From a checkpoint of a small mixture-of-experts model trained on Wikipedia: 2 picks a token.
Below are experts of layer 2 (counted from 0) of a mixture-of-experts language model. Rows are named router (the router's row for the expert), gate (a neuron's input weights, with its number), up (a neuron's input weights, with its number) and show model dimensions 0-31. Each number is 128 + 32 x the weight over its row's rms, rounded and kept within 0 to 255.
Before each expert's rows: "gets" lists some tokens that make up at least twice as much of what it gets as of all text. This comes from a sample of Wikipedia text that the model never trained on. Tokens count by the router's weight.

# expert 12
gets: "\n", " to", "-", "==", " (", " not"
router [152  85  52 129 106 131 137 138 108 165  92 104 139 183 140 134  81 159 170  98 120  99 184 110 141 132 144  84 132 123 149  94]
gate0 [117 149 122 116  64 121 173 145 101 145 113 101 106 130 158 120 107 150 120  79 130 149  98 116 174 162 145 118 115 158 173 122]
up0 [175 120  89 169 168  89 125 129 117 123 113 102 116 123  94 205 121 132 132 126 117 124 141  92 126 136 148 181 111 155  96 109]
gate1 [122 145 131 138 120 151 154 119 137  96 111 102 168 159 126 118 105 136 141 109 127 144 185  73 115  81 174  47 149 138 139 144]
up1 [120 130  96 186 172 132  88 154 121 163 126 141 158 120 119 129 111 122 122 119 107  99 153 161 168 122 174 140 139 148 132 110]
gate2 [162 179  66 118 172 157 164  83 191 106 171 171 173 165 116 113 121 134 115 112 111 150 112 107 151 123 162  82 124 109 147 174]
up2 [107 103 149 174 107 168 116 113  47 181 165 174 144 134 144 187 102 150 110 186 111  98 147  82 184 130 145 149  73 203  96 155]
gate3 [155 160 104 117 141 112 135 170 119 138 125 158 153 174 120  92 112 119 119 136 140 178 186 142 111 112 101 118  56  88  84  81]
up3 [180 102 208  97 113 159 157  65 189 104 186 137 161 140  92 169 125 134 188 105 143 153 128  75 131  84 132 202 113 133 143  71]
gate4 [124 125  97 101 117  78 129 113 112 141 120 108 104 189 130 153 219 143 133  83 124  53 141 104 137 123 191 136 166 155 128 116]
up4 [133 206 124 159 122 126 118  90  99 136 176 148 137 129 123 171 196 120 183 154  61  88 201 120 100 127  80 153 148 128 132 140]
gate5 [116 146 121 192 114  88 144 126 106 178 164 159 138 176 127 122  80 130  73 135 153  76 129 129 124 105 117 124  90 163 154 120]
up5 [164 110 150 113 185 100 151  77 115  87 178 141 103  93 131 152 143  63 115 149 132 120 139 111  86 156 159 217 159 129 123 159]
gate6 [102  93 141 117 116 171 183 141 129 137  98  88 111 169  73  72 114 103 113 101  98 141 177 122 143 157 134 175 137 116 105 176]
up6 [157  62 126 115 160 145 141 209 149  74 161 111  56 162 177 183 155 140 155  88  49 132 153 101 182 119 117 161 104 129 115  16]
gate7 [163  79  68 100 122 166 136 146 106 212  55 136 124 136 110 133 113 170 145 165  83 122 156  90 158 143 193  87 102 174 179 109]
up7 [107 123 150 118 123  99 163 129 134 170  75 131 120 183 172 105 135 121 128 139 160  82 141 142 124  83 187 145 112 135 189 142]
gate8 [ 72 117 112 109 133 120 133 104 138 171 169  84 176  66 113 126 131 159 144 171 190 168 198 112 123 160 136 110 174  89  97 104]
up8 [115  93 132 161 175 202 125 120 133 114 127  73  90  90 160 141  83 125 121  92 140 133 230 123 158 101 136 117 126 185  91 107]
gate9 [149  98 132 168 168 124 151 133 106 127  90 124  91 136  88  99 133  99 152 116  87 140 130  99 167 147 129 128 116 112 106 137]
up9 [145 148 126 113 179  68 135 141 141 182 130 117 132 176 170  73 113  92  58 169 108 118 108 126 112 113 125 171 156 109 101 122]
gate10 [152  82 124 139 102 118 112 118 118 184  70 163 164 146 139 116 147 168 119  93 136 133 144  94 155 124 171 176 111 142 128 150]
up10 [ 67 133 122  99 134 135  66 132  97 119 128 148 108  98 141 119 142 164 106  89  80 101  90 126 116  96 112  82  88 190  69 103]
gate11 [126  97  56 150 139  95  76 109  67 119 161 113 153 112 104  92 124 151 146 156 183 141 195 116  73  48 131 121 165 119 127  63]
up11 [125 112 125  64 149 138 130 117 166 119  93 140 162 111 102 128 122 112 111 107 122 100  87 135 107 113 133 115 142 135 146 156]
gate12 [114 174  95 174 135 130  84 178  99 143 103 167 140 127 105 146 145 153 124 159  92 139 121 136 104 124 131 109 108  98  96  58]
up12 [179 120  44 161 159  90  99 149 100 140 107  98 112 186  81  98 100 133 115 151  70 161 148 150 172 120 164 135 141 123 121 102]
gate13 [176 139 184 124 161 110 182 180 125 147  80 119 127 125 142  76  45 164  93 105 149 121 165 146 127 131 125  91 133 118  96 110]
up13 [ 91  80 111 152  87 152 111  84 168 164 139  85 102 135 129 151 162 169 104 185  92 161 169 146 124 131  67 175 180 150 143 123]
gate14 [148 162  88 126 122 146 165 125 140 133 116  58 133 204 185 122 120 171 118 111 106 138 148 172 146 150 204 154 180 102 102 124]
up14 [130 144  76 117  89  80 104  61 114 116  96 158 138 166 122 117 159 132 121 216 128 201 160  73 115  80 123  87  93 115  68 161]
gate15 [165 185 112 149  75 138 100 140  74 147 113 100 159 126 115  93 103 127  99  72  93 120 179 151  81 140 148 124  35 103  96 159]
up15 [195 178 104 130 186 194 123 155 104 115 160 148  76 144 120 144 119  91 185 165  93  97 104 139 169 114 110 142 126 103 122 115]
gate16 [135  69  91 146 134 136 184 139 119 181  79  79 129 157  93 168  91 112 123  48  91  99 143 155 144 127 116 141 113  75 130  77]
up16 [129 133 167  87  91 130  91 133 122 155 162  75 157 123 138 134 158 118 120 163 161 147 110 167 109 123 150 161 113 135 191 126]
gate17 [178 107 172 166 168 148 179 145  74 147 123  82 135 155 160  39  80 124 114 110 120 115 161 153 146 123 157  62 176  99 140 101]
up17 [130 169 124 163  89 146 151 101 118 153 107 168 126  95 148 176 146  98 135 150 104 158 159  93  98  98  82 131 163 121 121 169]
gate18 [159 111  81 118 124 212 106 160 114  92 106 122 135 127  93 132 128  92  51 140 149 114 146 154 100 123 167  84  63 133 143 185]
up18 [188 131 164 187 114  85  82 154 128 125 161 132 126 129 161 116 153 153 137  86  96 226 138 161  89 125 168 151 155 136 161 168]
gate19 [ 64  88  92 154  76 167 120 106 118 114  77 158 136 126 190 142 174 134 144 124  46 152 157 139 157 120  92  89 155 138  50 138]
up19 [ 91 122  81 169 126 133 136 128 193 142 102 159 105  98 189  96 147 160 118  61 122 163 116 127 187 143 137  95  89 153 128 180]
gate20 [164 152  99 165 143 121 135 176 109 109 134  94 142 114 148 136 112 178 127 110 142 112 155 146 149 108 126 127 113 157 129 137]
up20 [ 84 174  86 170 158 144 138 173 104  83 156  86 138 139 134 143 126 156 101 133 157  77 132  84 166  93 112 117  74 145 136 108]
gate21 [ 94 193 100 128  71 158 122 163 105 126 176 170  99 136  40 121 161 100 147 143 128  97 171  93 165 116 148 134 116 132  73 174]
up21 [ 97 131 155  64 127 133 169 146 135 124 148  93 156 124  99 125 196 149 141 107 195 123 151 145  64 160 152 144 188 117 161 132]
gate22 [190 143 122 155 133 149 132 104 127 114  51 101  93  86 161 182 115 122 141 145 128 119 102 133 137 102 108 185 173 109  66 128]
up22 [151 160 103  99 159 127 138 124 154 118  66  97 138 181 118 131 157 166 106 133 183 122 168  82 162 150 158 113  96 143 155 169]
gate23 [ 92 149 141 111 158 150 109 136 106  99 134  75 139 160 128 106 129 147  95 115 134 103 129 106 201  56 113 168 167 150 122 125]
up23 [ 73 161 152 150  96  59 135 127 122 109 132 153 149  68 123 165 185 137  71 173 112 179 155 138  83 161 132  51  99 153 177 140]
gate24 [122 102  83 150 171  67 137 169 144  84 116 107 125 166 102 116  98  72 193 126 188 106 101 140 131 193 131 109 146 171 133 148]
up24 [109 158 101  96 133 139 131 198 131 157 129 142 167 114 128 167 118 112 103 146 142 133 146 111 116 183 140 152 125 159 133 166]
gate25 [100 150  86 142 118 162  71  93 146 101  85 208  55 107 159 142 110 194 110 116  71 122 119  86 154 113 142 114  86 156  72 155]
up25 [ 55 129 104  90 159  83 117  77 167 132 109 208 105 151 135  61 115 102 111 160  94 169 131 125 145 166 127 150  62  95 106 138]
gate26 [125 100 183  92 126 138 113 127 123 115 161  60 140 140 166 125 147 177 158 148 108  95 192 118 140 108 152 131 144  86 119 143]
up26 [105 140 134 163 150 116 153  73 177 200 170  83 148 176 145 129  83 106 161 145 132 110 151 136 122 140 116 137 117 174 119 127]
gate27 [ 77 110 116 181  28 137 124 149 141  76 101 172  90  85 164  78 175  81 126 127 102 145  77 122 109 156 132 131 153 117 187 109]
up27 [179 114 168 121 102 102 163 177 115 130 158 172 169 113  96  97 123 103 109 127  97  66 149  93 135  98 128 179  81 137 122 156]
gate28 [125  75 147 101 111  96 117 127 170  54  86 139 138 161 145 145  90  79  80 113 115 111 135 141 148  93 128 109 135 182 152 119]
up28 [123 123 190 112 127 123 126 101 154 115 200 131 145 113  99 107 150 117 154  95 136 164  65 135 131 147 136 128  43 170 152 100]
gate29 [114 112 137 136  86  96 178 145 176 117  77 141  85 147  89 132 153 143 116 147 153  93 180 118 163 157  76 151 139 159 109  95]
up29 [144 112 114  71 164 126  83 114 122 151 125 151 139 193 149  84 175 154 151 165  47 110 125 131  48  86 111 156 129  90  89  81]
gate30 [110 108 136 169 119 119 122 135 134 180 169 132 140 123 102 152 190 203  29 127 108 118  69 112 163 107 109  70 122 146 104 129]
up30 [ 98 181 125 144 138 110 160  86 105 160 136 124 105 119  88 106 118  87 116 190 199  57  99 125 139 170  98 155 113 135 120 171]
gate31 [143 118 130 104 103 139 148 103 148 110 117 121 106  80 136 123 107 125 103 124 130 123 163 113  71 152 128 162 167 121 106 110]
up31 [ 84 134 112  99  58 124  82 119  95 168 128 105 117 141 143 146 151 182 165 113 104 124 180 127 102 117 149  94 116 118  93 100]
gate32 [150 148  75 179 202 156 151 141  83 105  91 109 106 112 106  90 184 145 135 163  87  94 113 149 162 137 112 157 116 112 135 108]
up32 [ 87 150 152 148  69 177  94 117 187  99 130  87 133 161 164 137 142 152  74 139  99 125 202 151 116 152  91 200 126 195 115 112]
gate33 [190  91 154 150 142  76 140 111  82  67 133 141 111 173 183 174 140 134 152 131 114  84 132 155  64 141 178 120 179  70 165 126]
up33 [154 146 106 166 137 158 146 168 111 162 122 130  69 149 129 101  82 158 146 103 104  92  66 139 146 151 158 167 128 139 154 109]
gate34 [121 151 145 166 122  90 110 123  73 167 132 137 157 162 135  98 166 200  97 116 117 128 180 103 148  99 166 106 152 140 128  95]
up34 [153 169 102 162 136 149 108 142  98 102 115  73 180 137 110 120 133 167 160 206  96  99 157 107 120 189 130 109 182 107 151 124]
gate35 [125 197 208  90 155 114  97 148 155 123 145 160 112 156 120 104 104 139 158 102  79  75 132 121  91 142  85 133 132 114 133  92]
up35 [121 104 147 144  89 118  77 209 123 150 159 116 100 148  92 193 144 179  54 116 142 116 151 129 123 107 151  64  78 133 141  96]
gate36 [142 113  91 136 140 155  93 135 128 137 164 150  90 108  83 160 137 133 150 124  43 102 142 139 131 139 114 135 148 127 109 167]
up36 [ 99  83 150 164 173  84 159 120 129  86 171 156 146 203 180 143 156 115  96 130 210 122 142 120  71 156 127 121 110  85 146 179]
gate37 [134 147 131  65  95 100 132 118 110 163 144 124  92 164 113 162  85 135  91  99  96 180 185 151  54 169 165  48 168  71 168  99]
up37 [158 157 104 149 135 145 119 113 148 195  91 150 173 135 125 150 102 149 122 204  78 168 145 115 110 152 132 117 192 135 124 144]
gate38 [114 121 109 155 183 139 138 142 103 119  28 142  51 145 158 146 118 158 114  99  64  56 141 181 114 114 132 144 133 109 145 101]
up38 [ 86 115  85 156 118  87 140 154 114 126  73 105 162 135  86 142 195 130 150 178 115  96 164 110  75 136 184 148  73 133 135 128]
gate39 [129  46 177 178 144 112  92  73 166 135 148 136 158 135 171  75  93 139 100 106 139 159 187  88 115 104 112 149 191 105 121 155]
up39 [121  37 168 155 166  97  98 152 104 137 111 133  88 144 141 117 136 161 140 147 156 191  97 122 116 142 203 114 146 147 134 195]
gate40 [144 121  77 179 162 129 167 120 121 107  58 190 140 144 136 122 139 141 159 124  81 166 117 111 113 147 145  40 157 115 187 152]
up40 [201 169 117 140 110 114  83 110 135 134 178  91 106 156 128 132 115 160 147 146 145 124 154 144  95 121 152 152 153 132 168  71]
gate41 [137  84 101  91 128 147 137 125 182 141 135 110 119 133 133 115 132 127 170 157 109  90 149 155 111 115  80 143 130 174 156 130]
up41 [150 157  93  82 124 146 167  95 148 181 191 131  94 119 116 153 146 140 182 112  83 112 127  54  55 148 102 136 142 110 160 162]
gate42 [154 124  73 186 141 129 173 134 124  79 109 118 132 137 156 181 107 176 116 118 125 146 189  98  72 174 138  94 164  88 134 138]
up42 [162  90 144 155 129 109 147 157 119 147 112 119 145 126 189 177  81 142  84 154 118 119 128  93 100  92 139  56 128 123 158  70]
gate43 [103 186  84 133 142 138 181 118 137 127 119  75 133 175 103 102 162 130  90  96 140 138 127 155 207 145  61 189  61 115 122 138]
up43 [108 174 175 134 115 100 155  98 176  98 165 120 125 115 176 171 195 142 141 146 105 108 109 188 131 112 120 116 135 110 106 153]
gate44 [128 104  93  95 113  87 121 202 132 133 130 108 161 109  80 206 101 129 165 155 142 154 179 155 199 127 157  99 115 134  98 109]
up44 [133 153 111 196 131 111 160 156 135 101 139 146 181 147 115 151 112 133 142 149  98 150  77 106  88 118 104 130 151 126 176  65]
gate45 [163 121 143 145 155 104  82 171  93 117 127 145 180 144  77 188 134 127 130 128 124 144 167  46  98 152 146 133 161 131 131 126]
up45 [144 167 111 154 106 119  59 132 111 114 103 130 128  69 110 134 107 192 124 200  82 138  94 108 127 136 131 154  89 126 167  92]
gate46 [162 145  93 119 160 175 135 131  81  77 122 148 148  77 126 145 128 130 182  98 115 160 162 146 195 132 127 130 196  99  62  97]
up46 [164 163 162 123 136 176 153  71 126 126 151 140 133 209 108 124 151 110 134 128 149 165  91 112 142 109 145 169 125 175 157 148]
gate47 [200 154  73 185 118 121 175  71  90 136 168  78 100 133  66 113  95 155  97  98 110 137 141 107 133 107 174 139 130 123 205 119]
up47 [164 156 153 168 140  81 155 153 124 129  89  73 145  86 160  59 128  81 134  71 108 135 127 116  75 111 150 141  87 115 128 124]
gate48 [155 116 137  96  99  96 116 113 119 140  73 102 154 115 147  94  77 149 125 102  94 112 119 179 126 116 150 167  74 164 131 148]
up48 [136 194  46 113 133  67  81 143  64 198 178 128 174 112  74 177 139  98  28 159 128 130 111 139 129 122 158 199  97 117 125 137]
gate49 [110 117 162 163 114 172  86 123  71 206 149 108 146 104 109 141 103 171 108 138  92 132 160 176 131 182 137 180 152 142 159 153]
up49 [126 193 112 158  91 111 110 107  91 155  93  96 114 133 186 145  80 168 143 102 103 116 127 169 110 136 113 161 129 151 137 103]
gate50 [107 133  78 121 149 151 106  59 109 111 132  91 140 162  91 136 131 168 102 132  98 141  80 174  93 103 147 115 176 130 191 144]
up50 [183 135  76 160 169 141  65 105 110 118  87 107 159  89 115  72 121  97 187 116 130 130 145 166 172 106 130 112  97  99 150  98]
gate51 [158 130  86  98 172 168 171 126 202 115  82 137 106 110 150 134 116 135 165  98 150 114 144  96 125 115  96 108 139 139 130 156]
up51 [128 132 114  99 105 117 152 106 122  75 119 147 155 103  95 130 135 122 135 107 116 101 113 105 164 187  77 162  58 107 156 143]
gate52 [144 101 199 127  69 128 150 129 117 139  37 139 131 161 163 206  48  98 115 109 184 134 204  94 160 109 102 129 106 117 113 134]
up52 [142 116 136 128 140  78 156 163 132 166 178 136  90  75 172 207  96 159 114 124 146 179 134 148  89  77  94  75 105 147 141 126]
gate53 [129 140  75 122 138 101 161  99 115 132  77 137 163 120 123  97 175 144 115 124  59 110 141  26 163  95 142 118 157 142 203 126]
up53 [155 136 112 123 135 114  83 168 140 121  63 161  99  87 191 105 139 136 172 125  56 139  65 138 106 146  87  71 117 116 188 105]
gate54 [148 105 149 106 101 159 148 189 114 166  98 134 126 142 109 129 135 129 134 135 105 164 112  97 144 182  61 123 136 140  78  81]
up54 [127 102 129  99 148 139 143  81 142 100 125 129  58 189 146 190 123 104 130 173 104 146 105 155 141 108 128 153 126 143 132 154]
gate55 [ 88  96 173  95 153  90 163 108 116 115  79  96 114 124 108 121 116 143 118 180 160 154 167 147  94 158 153  70 106 176 153  39]
up55 [178  99 149 137 125 126 120  98 132 136 141  99 166 140 112 163 146 124 146  91  53 109 147 171 137 118 122  97  97 148  90 105]
gate56 [129 130 122  95 119  94 141 162  79 114 142 175 113 132 119 100  88 178 126  85 124 102 124 103 136  12 116 125 108 122 111 129]
up56 [174 112 161 199 101 186  65 160 102 147  84 145 121  80 113 142 104 107  84 141  79 104 118 136 154  82 104 131 144  62 108  88]
gate57 [133 139 120 134  39 145  91 134 183 174 124 132 150 133  35  87 104 140  95  92 151  91 117 156 142 162 111 133 106 132 137 101]
up57 [129 184 121 113 184 100 182 142  66 198 155  86 138  87 137  92 162 155 132  82 143 126 111 173 134 172 204 186  71 108 129 126]
gate58 [150 149  85 156 136 112 149 102 107 118 149 155 186 105  88 130  99  64 144 109 119 126 114 131 147 163 103 121 145  96 135 125]
up58 [109 146  98 151 134 149  76 123 110  97 168 102 153 154  45 154 128  74  81 130 127  96 106  78 186  91  86 102 108 143 125 143]
gate59 [139  85  51 137 106 153  73 119 158 130  97 145  93 137 143 127 154 141 109 149 111  93 176 116 149 101 148 145 132 123 106  95]
up59 [125 164  56 152 120 119 129 139 175 138  92 142 115 182 169 130 162 114 160 116 122  94 150  84 127 106 133 116 168 129 114  90]
gate60 [161  88 117  65 146 113 167 132 162 140 110 130 176 146 150 175 147 122 107 158 124 120 171 151  99 147 113 117 180 147  90 104]
up60 [140  97 140 136 100 142 182 122 115 164 108 114 163 136 111 132 174 142 150 147 116 101 189  94 129 110 144  97 162 150 130 117]
gate61 [149 137  89 140  68  81  90 151  78 130  94  96 156 137  84  95 150 138 121 192 110 132 153  99 147 131 132  92  94  72 129 114]
up61 [176 113 127 158  94 157 116 130 106 165  80 142 199 153 171 163  88 164 123 162 119 154  83 107  87 170 133 112 112  86 133  66]
gate62 [153 167  98 135 146 100  99 151 123 140  55 117 125 120 189 134  87 151 113 116 120 121 163 147 144 126 162  93  91 131  97 157]
up62 [128 150 141 104 105 148 107 188 110 118 126  72 176 132 100 147 163  90 162  79 153 134  91 150 102 107 106 185 140 101 171  98]
gate63 [115 141 115 131 171 171 131 136 132 175 159 104  92 138 101 144 119 159 138  97 127 156 110 117 139 137 127 145 153 126 131  74]
up63 [205 163 178 191 105 117  65 121 162 132 107 108 117 140 171 153  98  99 116 127 159 161 112 151 127 144 135 138 140 150 164 119]
gate64 [118  70 153  88 122  95 162  93 149 159  70 142 109 140 120 133 161 141 160  81 119  68 160  88  82 136 131 113  74 126 141  96]
up64 [137 110 163 158 137 137 158  63 124  90  86  92  95  87 142  70 145 135 114 103 120  81 115 174  92 121 143 116 126 140 141 150]
gate65 [108 172 113 145 156 146 114  98 126 164 124 113 144 118 115 131 177 181 147 126  69 100 184 108 137 122 165 122 104 103 129  71]
up65 [128 154 172 138 147 148 106  72 132 108 169 136 143  95 114  62 120  87 107  94 145  94 169 116 104 119 120 150  67 121  55  91]
gate66 [ 80 132  62 145 181 159 133 119 100 161 144 146 150 212 123 124 142 168  99 152 137  98 146 103 131 149 173 204  89  56 164  94]
up66 [ 81 147 118 118 127 127 155  70 127  68  77 169 154 108  75 115 107 154 178 119 157 165 166 181 149  98  99 108 127  95 115  87]
gate67 [109 139 136 162 123  91  83 112 124  84  67 146 150 117 151 160 157  86 162 121  78  60  97 133 177 157 134 111 104 109 158 128]
up67 [147 150 112 120 206 147 106 113 126 154 105 111  50 140 136 174  93 160 145 169 113 114 114 173 168 110 114 107 139 107 185 143]
gate68 [167 132  76 115 129 158 139 122 122 122 111 101 114 188  87 110  58 145 123 137 112 136  85  84  88 114 132 103 171 127 123 121]
up68 [106 130 159  68 128 146 148 129  87 123  77 154 175 126 114  63 145 110 103 136 122 152  77 125  99 177  58 147 111 102  81 160]
gate69 [123 137  69  97 122 181 118 127 152 192 116 180 129  96  99 118  83 157 133 172 102 110 112 128 153 168 150 117 128  47 111 134]
up69 [118 158 133  85 122 105 157 156 125 182 149  98 113 180 148  54 116  70 103 111 130 124 158 165 126  92 128 161  97 148 138 211]
gate70 [164 142 121  89 108 193 155 111 132  97 104 157 153  79 110 183 102 106 112 129 147 164 185  66 181 108 145 124 179 156 161 148]
up70 [136 119  88 125 133 143 148 147 123 181  97 183 160 140 129 158 193 123 114 127 145 113 163  87 151 153 125 162 153  70 151 134]
gate71 [114 144 165 101 107  94 181  63 105 179 122 147 155 118 140 141  84 166 156  99  48 142 129 127 162 128 116  89 130 138 124 155]
up71 [118 153 104 161 150 103  75 122  82  76 142 177  94  91  96  92  94  86  62 103 134  95 118  98 153 104  85 101 153 182 130 181]
gate72 [130  83 145 136 116  97 167 101 142 128 171 144 130 136 185 172 148 125  88  96 149  79 145 166 138 173 127 130 177 111  39 146]
up72 [151 130 151  77 152 156 157 125 139 150 186 114 123 135  71 106  85 118 105 139 109 150 150 119 103 139 141  81 169 137 119 114]
gate73 [149 164  94 115 139  98 108 157 127 117 174 135 100 145 117 108 104 153 141 152 163 159 218 151 111 116 131 187 125  60  29  71]
up73 [113  65  97 111 129 102  95 161 137 133 125 156  93 156  91 127 159 110 157 119 142 144 134  98  59 107 114 100 172 145 187  88]
gate74 [146 136 113 105 142  96 135 130 128 149 116  56 157 183 105 166 102  99 138 138  50  98 158  94 129 205 197 126 143 132 109 104]
up74 [138 187 155  89 148  78 141  97  89 100 193 199 116 137 118 132 116  88  80 157 117 127 183 140 117 151  87 103 116 146 100 121]
gate75 [147  82 124  76 132  71 181 164 156 165 123  79 117 115  75 137  94 130 120 192 125 144 157 114 160 107 113 131 119 131  94 170]
up75 [154  89 173 105 102 114 118 103 150  93  79 165 131 163 111 136 181 101 142  92 101 118 186 114 114 114 188 116 116 170 120  85]
gate76 [ 97 163 117 171  95 178 119 111 146 144 166 142 126  74 163 108 107  96  82 138  74  68 163 168 136 125  83 167  88 161 126 192]
up76 [ 87 190  79 140  98 103 140 206  41  66 127 135  70 137 124  91 160 117  82 144 117 114 139 143 163 177 196 141  84 165 146 119]
gate77 [171 111 145 124 144  60 122 135 127 161 171 152 184 177  85  81  33 163 223 138 121 149 112 135 116 131 155 140  87  83 145  92]
up77 [ 74  91 143 112 105 169 190 151  70 115 138  14  96  99  86 124 129 142  82 191 124 118 142 170 102 147 175 142 127 102  90  79]
gate78 [157 123 115 139  63 149 145  75  92 100 136 161 129 157 167 207 154 127 154  92 141 135 100 103 154 106 213  92 123 149 164 110]
up78 [169  82 135 173 154 163  89 144 142 154 103 162 141 165  85 136 150  91 101 104  93 173  95 139 104 174 180 102 128 149 111 155]
gate79 [130 122 125  85 182 130 176 168 117 121  87 140 156 115  96 146 114 115 150 113  68  90 135 140 110 168 131 145  87 141 115 156]
up79 [187 109  79 108 170 137 133 153 144 153  72 134 175 184 148 161 125  96 108 111 194 121 118  95 143  64  89 159 116 100 168 165]
gate80 [134 130 112 115 108 198 122 129  99 127 116 174 119 100 160  77 118  90 117 105 111 107 162 145 131  91 112 129  86 128 101 110]
up80 [174 155  75 152 105  77 121  84 168 198 130 131 132 216  98 126  93 156 119 141 136 126 126 141 139 130 143 140 113 148 147 136]
gate81 [131 129 119 153 137 141  93 174 134 125 145 167  67 132  97 150 138 165 158 210 153 119 143 113 138  84 156 195 161 145 175  78]
up81 [137 151  85 149 123 135  97 120 129  91 128 161 100 116 117  85  82  97 165 104 146 135 131 138 119 123  89 112 136 122 158 127]
gate82 [151 151 126 117  92  99  93 132 117 179 143 207 133 143 160  90 102 154 117 148 116 162 179 129 148 143 108 141  93 197 169  80]
up82 [165 152 158 121 118 146 127 147 163 143 124 128 146 135 146 160  77 141 186  62  94 137 120 152 185 183 133 195  62 126  96 166]
gate83 [135 114 175  45 116 174 207 131 112 137 188 138 117 169 128 117  93 159 153 163  79 145 172  94 128 110  93 156 205 135 147 149]
up83 [167 123 180 181  92 138 116 101  91 133 172 149 155 127 128 115 219 111 175 140 147  66 135 124 111 178 114  91 161 120 111 125]
gate84 [ 84 109 121 171 129 145  79 146 142 136  87 173  71 144  28 124  62  89  79 157 160  66 173  35 133 144 128  91 116 120 143 133]
up84 [122 118 116 141 142  30 162 137 125 142 129 143 108 159 124 137 113 109 120  82 139 111 160  77  99 120 104 188 182 150 138  88]
gate85 [124 139  74 122  92 115 116 112  79  81  87 199 150 128 148 160 117 103 112 193  76 113 130  82 119 138 125 114  80  84  67 171]
up85 [123 126 163 105 168 113 109 103 127  87 118 130 149 145 127 147 107 127 181 126 118 124 131 151 124 119 141 144 125 118 186 103]
gate86 [154 141 126 175  70  90 105 147 140 181 110  91 118 132 103 111 102 202  77  96  78 118 217 129 104 124 142 138  67 140 189 113]
up86 [148  99 151 197 111 145 195 132 112  84 162 130 129 174 207 104 113  99 143 155  74 146 107 102 147 102  74  88  97 139 137 165]
gate87 [130 133  60 161 146 157 121 143 144 140 144 115 157  63 141 138 129 123 156 144  78 148 177 131 116  90 147 113  52  91 122 137]
up87 [187 116 122 152 131 115 182  60 124 112 123  86 124 118 154 169  99 159 142 182 145 153 132  68 178 144 179 134 159 197  69 132]
gate88 [121  74  58 110 190 110 101  38  85 117  98 151 165 152 167 162  80 115 119 130 132 137 140 122 163 136 130  99 143  91 173 111]
up88 [122 111 147 130 114 163 137 101 164  82  90 108 136 102 104  86 154 143 100 167  86 159 130 126 179 191  97  96 134 149 132  94]
gate89 [124 114 169 140 130 111 153 120 129 184 144 102 113 105 119 132  89 118 133 121  15 102 197 107  80 174 124  99 144 110  95 192]
up89 [ 93 177 142 113 138 135 195 135 143 126 172 158 139 112 128 115 161  68 154 131 125 174 132 188 163 131 147  45 101 129 135 115]
gate90 [104  91  94 166 119 137 142 112 138 166 113 173 123 218 129 132 168 161  94 136 115 100 174  99  80  87 163 132  95 199 135 114]
up90 [111  95 134 139 128 140 117 118 154 131 118 184 142  72 175 109 170 170 122 100 123 126 161 118 113 150 163 106 112 149 169 109]
gate91 [132 105  97  68 113 181 132 101 143 135 192  82 108 142  35 136 159 115 169 123 143 114 151 121 127 110 114  92  96 136 120  64]
up91 [167 170 110 111 118 110 152 150 159 139  64  89 109 101 139 163 128 143 142  87 123 142 115  76 156 129 219  74 122  98  77 107]
gate92 [144 122 138 117 107 157 101 148 147 109 148 108 190  72 135 180 120 133 120 137 137 173 179 130  98 104 164 157 151  96 126 137]
up92 [108 106 165 131 114 196 142 114 106 140 143 120 123 148  69 152 106 154 149 141 130 105  87 140 120 154 112 145 137  93  90 213]
gate93 [137 141  96 212 118 185 122 130 115 114 102 131 144 138 139 163 103 196 139 138 108 204 128  79 160 124 127 155 158 109 142 115]
up93 [126 124 161 135 172 160 128 122 135 181 130  83 175 109 153  93 112  97 148 124  70 199 177 158 121 150 137 191 117  82 116 121]
gate94 [157  54 154 118 106 160 141 128  76 179 145 109 128 142 121  89  86 127 119 127 129 120 149 191 152 169 111 148 124 166 138 109]
up94 [139 103 128  97  83  92  86 157  70 196  78 166 129 170 141 163 111 173 139  52 150 104 126 161 144 138 158 153 124 166 125 123]
gate95 [117 183 161 101 142 126 174 168 102 134  85  81 129 157 138  96 106  81  91 129 109 149 106 146 132  98  61 144 117  94 128 111]
up95 [164 141  66 141 115 119 166 127 117  72 130 110 107 162 193 134 143 154 127 143  93 116 125  96 129 121 162 165 119 164 101 149]
gate96 [140 163 140  62 144 125 116 165 126  95 120 139  84  99 135 117 161 124 177 119 149 161 128 122 145 146 153 159 151 102  59 135]
up96 [153 154 158 135 152  69  88 143 164 129 117  87  92  89 124  88 118  74 108 132  73  73 134  78 148 131  71 131 122 141  98 136]
gate97 [ 80 152 136 174 120 173  64  74 140 118 116 130 134 112 141 118 103 140 112 155  73  75 105 120  66 185 122 105 100 191 160 131]
up97 [ 79  89 100 124 126  68 144 213  92 191 154 117 121  76 116 158 171 183 141 189 110 147 109 129 137 129 122 134  75 138 142  62]
gate98 [ 64  98 108 157 102 118 122 129 105 122 151 166 134 114  85 174  81 105 207  84 111  96  86 107  92 174 130 201 153 104 112 127]
up98 [165 132 138  46 168  71 106 111 174 163 118  46 203 116 125 131 173 140  69 141 122 164 167 146 109 119  96 149 137 157 190 160]
gate99 [ 85 170  88  73 125  70  53  97 119 177 105  61 106 140 122 135 147 142 111  94 126 142 107 128 141 128 151  95 122  88 113 109]
up99 [113 153 127 130 103 102 161  25 132 144  35 188 143  36 160 123 141 132 171 161 152 132 111 120 137 177 124 151 141 131 187 130]
gate100 [ 75 123 126 141 107 144 140 225 121 123 122 133 144  82 151 107  64 142 142  88  86 133 126 152 122 162 153 170 110  91 181 129]
up100 [136  90 159 193 106 172 125 101 145 142 113 137 141 117 107 186 133 147  95 164 102 120 152 143 108 135 131 150 133 117 134 162]
gate101 [173 139  68 164 105 153  92 109 153  64 108 159 140  80 133 139  84 133 186 117 144 139  91 114  73 155 103 112 141 126 138 145]
up101 [137 157 128 150 113  73 165 102 126 139 119 142 125 171 140 106 110 121  90 117  38 215 107 136 101 140 103  95 111 125 134  93]
gate102 [105 181 154 103 106 122 122  86 125 114 113 117 169 109  95 131 137 139 148 134  91 123 116  99  93 123 149 104  86  96 171 113]
up102 [133 196 145 102 125 127  88 103  81 143  72 135  83 130 165 187  82 109 133 124 110 128 125 107 123 178 138 108 108 112  64 177]